config = dict(
    d_model=128,
    router_z_loss=0.001,
    head_dim=64,
    vocab_size=8192,
    norm='layernorm',
    tie_embeddings=True,
    parallel_block=True,
    init='normal',
    beta1=0.95,
    weight_decay=0.043,
    grad_clip=2.0,
    schedule='cos',
    train_tokens=361100000,
)
Below are experts of layer 6 (counted from 0) of a mixture-of-experts language model. Rows are named router (the router's row for the expert), up (a neuron's input weights, with its number), down (a neuron's output weights, with its number) and show model dimensions 0-127. Each number is 500 + 50 x the weight over its row's rms, rounded and kept within 0 to 999. Numbers have three digits each.
After each expert's rows: "raises" lists some tokens whose logits its average output raises strongly, later layers aside. This comes from a sample of Wikipedia text that the model never trained on.

# expert 71
router:531466464532557538545509536489525474488547544551475472485527489515516491433485425456564585407484438510434505514407469512425498573487487444589507472522543571522526512542483478472482512475442491480499570537576574516587355537530546583435564497555621515484471551561462508612483527413514447530419450566509558497500511412572454580464530416539501496457364497456491500480536397533515525487467
up0:447526478451505528520455578559578489429493522516546581509427506472389393518445527459388487477431474553536529463491475477442444513495484393515513577611487486545485510460446590585602435493580439535465500588532520480527515449491443467488639577475509508564533481484569565453447476548440480474567508502446543459477435541486467436467539496473550513546419457439419490509539563477523482459457
down0:435533466446535484512437408525506520471413506499484387477492476424470496466492467468548397557481379508456580505508581549533499605511544485505517468523426406540418594490574482465559499488409503422440503538508494459518450487483625477627461472420490531521449470460445499546442568512547552580624475510477530481527522503495476620451575478471472502516549448551524504479482499520523534450516
raises: "ing", ":", " the"

# expert 19
router:548433570547432601484438467524594532542477591546515538408444539521499524495504384475480542518570482555473609446534471524463555584387540437498546484531533526540458454529447446496504578433496505491516553556525560465548451482453571565500433517530627529497493523551481545478458513391422425507502372590478589499517425483501460534482511480510519435477540437523467520477470464504447511484446
up0:529422563508474482573521532458491537555482406512566565441456581488572513437499438527550405547557414514512546498517528508481489514432486446469430446453576480553548524432565512424481463461540508538636534479465515592484494463519566441576537474449610458560447435481490579600494451518592546545514559459558543477546427582456484558534463474499504469522513540400537510483427477543565459526505
down0:589482555492448505548505400460535525514459613489464459542454516495385509499591516471525534478567569512502459410465545543491468454493484510463475468534534457578471459438449545484504453466509578420523546404465529619498525494465508548494563529521615578587432510559496467420433558463453527542527513466492562452501477499564465375560507499488541524504437574417507602540560468564555487540551
raises: "f", "s", "d", "-", " and"

# expert 65
router:524492511535548535481541509484547440545416509536587510538571499425569486473456513455545574485498508489474489440542409538511504507431594439464513389578413517527507519491460475445521506523500476473535538499507630444602484494503529574444508460530497490535459539518469491523482557421473442473503512566442574457520477450638460582470378532526448432470482393522616510407424517543526523462572
up0:524523533413507440410587464506501485413566493507503528519551477454461527538471600505530493502570483411412450513481573595456557532495466498475537649484564536530489501438506520425541601483484568441594581519542473418458505501465482497509603454508471518642475538488504485551447423510520542493510555506529498450573454596475486547477404525554447496522447465493397523533560511517445565495502
down0:523521473479496420458489514492424468498606485333483486547506498473483566524478576509460335455518595483538520417479487470575490449483503471463491432395444481424518549483501535479473542596579503531513492499453541573460593470521446534446495518529462459476482502489397506543601512536616511510602516480458528439432503454547515499457480481511563498510477455415525583478452531489608514521493
raises: "N", "2", "H", "K"

# expert 68
router:496573539571553490410401509584536465595459483502504567543459530441492504484459497369465495455477420547495563481490473582489595504453476505494554399524516509630567527593435528489529508475600528570505480509499509477478525543557529488486517471500619598542353533477477544508477577521471508587524470537516496520533463414520502451453497533504514508420445417489571470465530433537445498464466
up0:464517488494453540530484557486613546437410537500462517382491576500485499467457526530492494518498563451580569497531487595424505488535526567513577444415521506530554575494527516479522531509518540494525434497580521393407402407543538509558499529455523560418472546472519507461521483465566591448447493522473534457499499583593429512433475539484405476432424530498491528541454444534412589595534
down0:455413515476460480529604569450526411497528423467409433454482509492533462429510551473590592469473552410516483464518539509448523554370513519563552442501449455604443467541617502486535545454519517459559534472497474455423483531511464451469422492464506505515579476552548503526433495444558565415467441483470522527530550389532400475514504614445524513473446533501439484567479428535497502541523
raises: ").", ")", ".", "})", "-", "),"

# expert 21
router:451487644498474557515373536479551477503448489589526508518420593481484536382478488497479505492514446519459524407519487478527532594354506463557549498534581502531497530501439486508541435407544517469592534507527452501489526470508679501448510476485605554553424526555432539512529561498408460475512484503530501487565412414515547545476489512462490523451497493502504472437503436535482552511486
up0:527472553473499505479543500504463513528518471553616469565588528342568489512477459487413486509500547436538521520405541545417530497495493534480453607496504481501439421475539482461447531556577486564523518444512441521547511493554573513438442492498486549400549555516503525442459551499499493451557497490605464550472545492442346552581475441459423521382601480489530527579483500510549537506539
down0:443544485466428472490513590462644496595580430531504429501500489561543484506419534375480418506408591457513534456558468503526518534527449561568508641536433440542594466487467454478418417496541497471510465506438515524508546521512480495494461550498484482503490459498489443569429524501512493433538560405401513525507514483564473514471460584493596456587538506507493465576411528527530522480477
raises: "s", "f", "y"

# expert 41
router:515511581531496494504561571457505493521468576590501562490468624532513592450439501467530537462361440506468491547499491487473502596466475445609530505558440488468539463534455502466546494508502405478559471559552517459478378598582555485393555422552564501526433593576421489532444507540491573471465441572544522462551459449542520462520528534507492484483390503490499459477529545519492458519434
up0:595560509562518579463526479548548508476492532443532436460484403441544472363523436413548470457459449467545452482485435501501625486493520431441539455488415470440517507486573475565521545489505409414526559439527427498488451500487475457490433606480568528481461438547539441485478441461480509497491487570453526503524606481585370531520449505531536472405561501505380499532485545496493527499475
down0:578607484543559484457445475475563484507403422460580526464481367514471509572457476638442502527497465506535509563459469536490505490542445552342538553579494475517388574466550537456499485472565497503479545533540399491445539568570436444447475430431454536423493513515520508512523458537415475517486579500483530590469540526528442530456513529478451534493590477490438477502495540468488555450543
raises: "s", " ", "er", "ed", "ing", ","

# expert 60
router:524529564567451469509405508410489423576417583542523542508494513551546517523507546532634543481393463541441493432545393491470527581485554426574586490540544562492478527590469452508494478382527506531488559482573528482472478584503571522473515499505524482517435556493428444536474479479450487509469503527595533485519362526540451447528489607472416416532506455477518441469449496500461489485461
up0:443451470488481586522541495410554485485595453436498455507494520480469494553483465444559462480516412503466530411520410548512490556502574596503568514527424497482500424490485431531404628480493423554448498525506525543501519491434513554511571445442599536603537486432550534505565455417589527618455498440528430394463463476490488448515516572482526462509452499605498452551483539464538514522546
down0:556486559544473544569529506540441531534514555458585427354520429478458561511527570488413527514477442367518543528538515497379586503534488469499555474541502472505438566510356521593508560585540447441458501564475519520505447441451504505437451399490482539537545544511518517459502554549529530506474562507548531505497435462518555498444446552489527404481527537554511486495544562597595467521536
raises: " ", "s", ",", " |", " in", "f"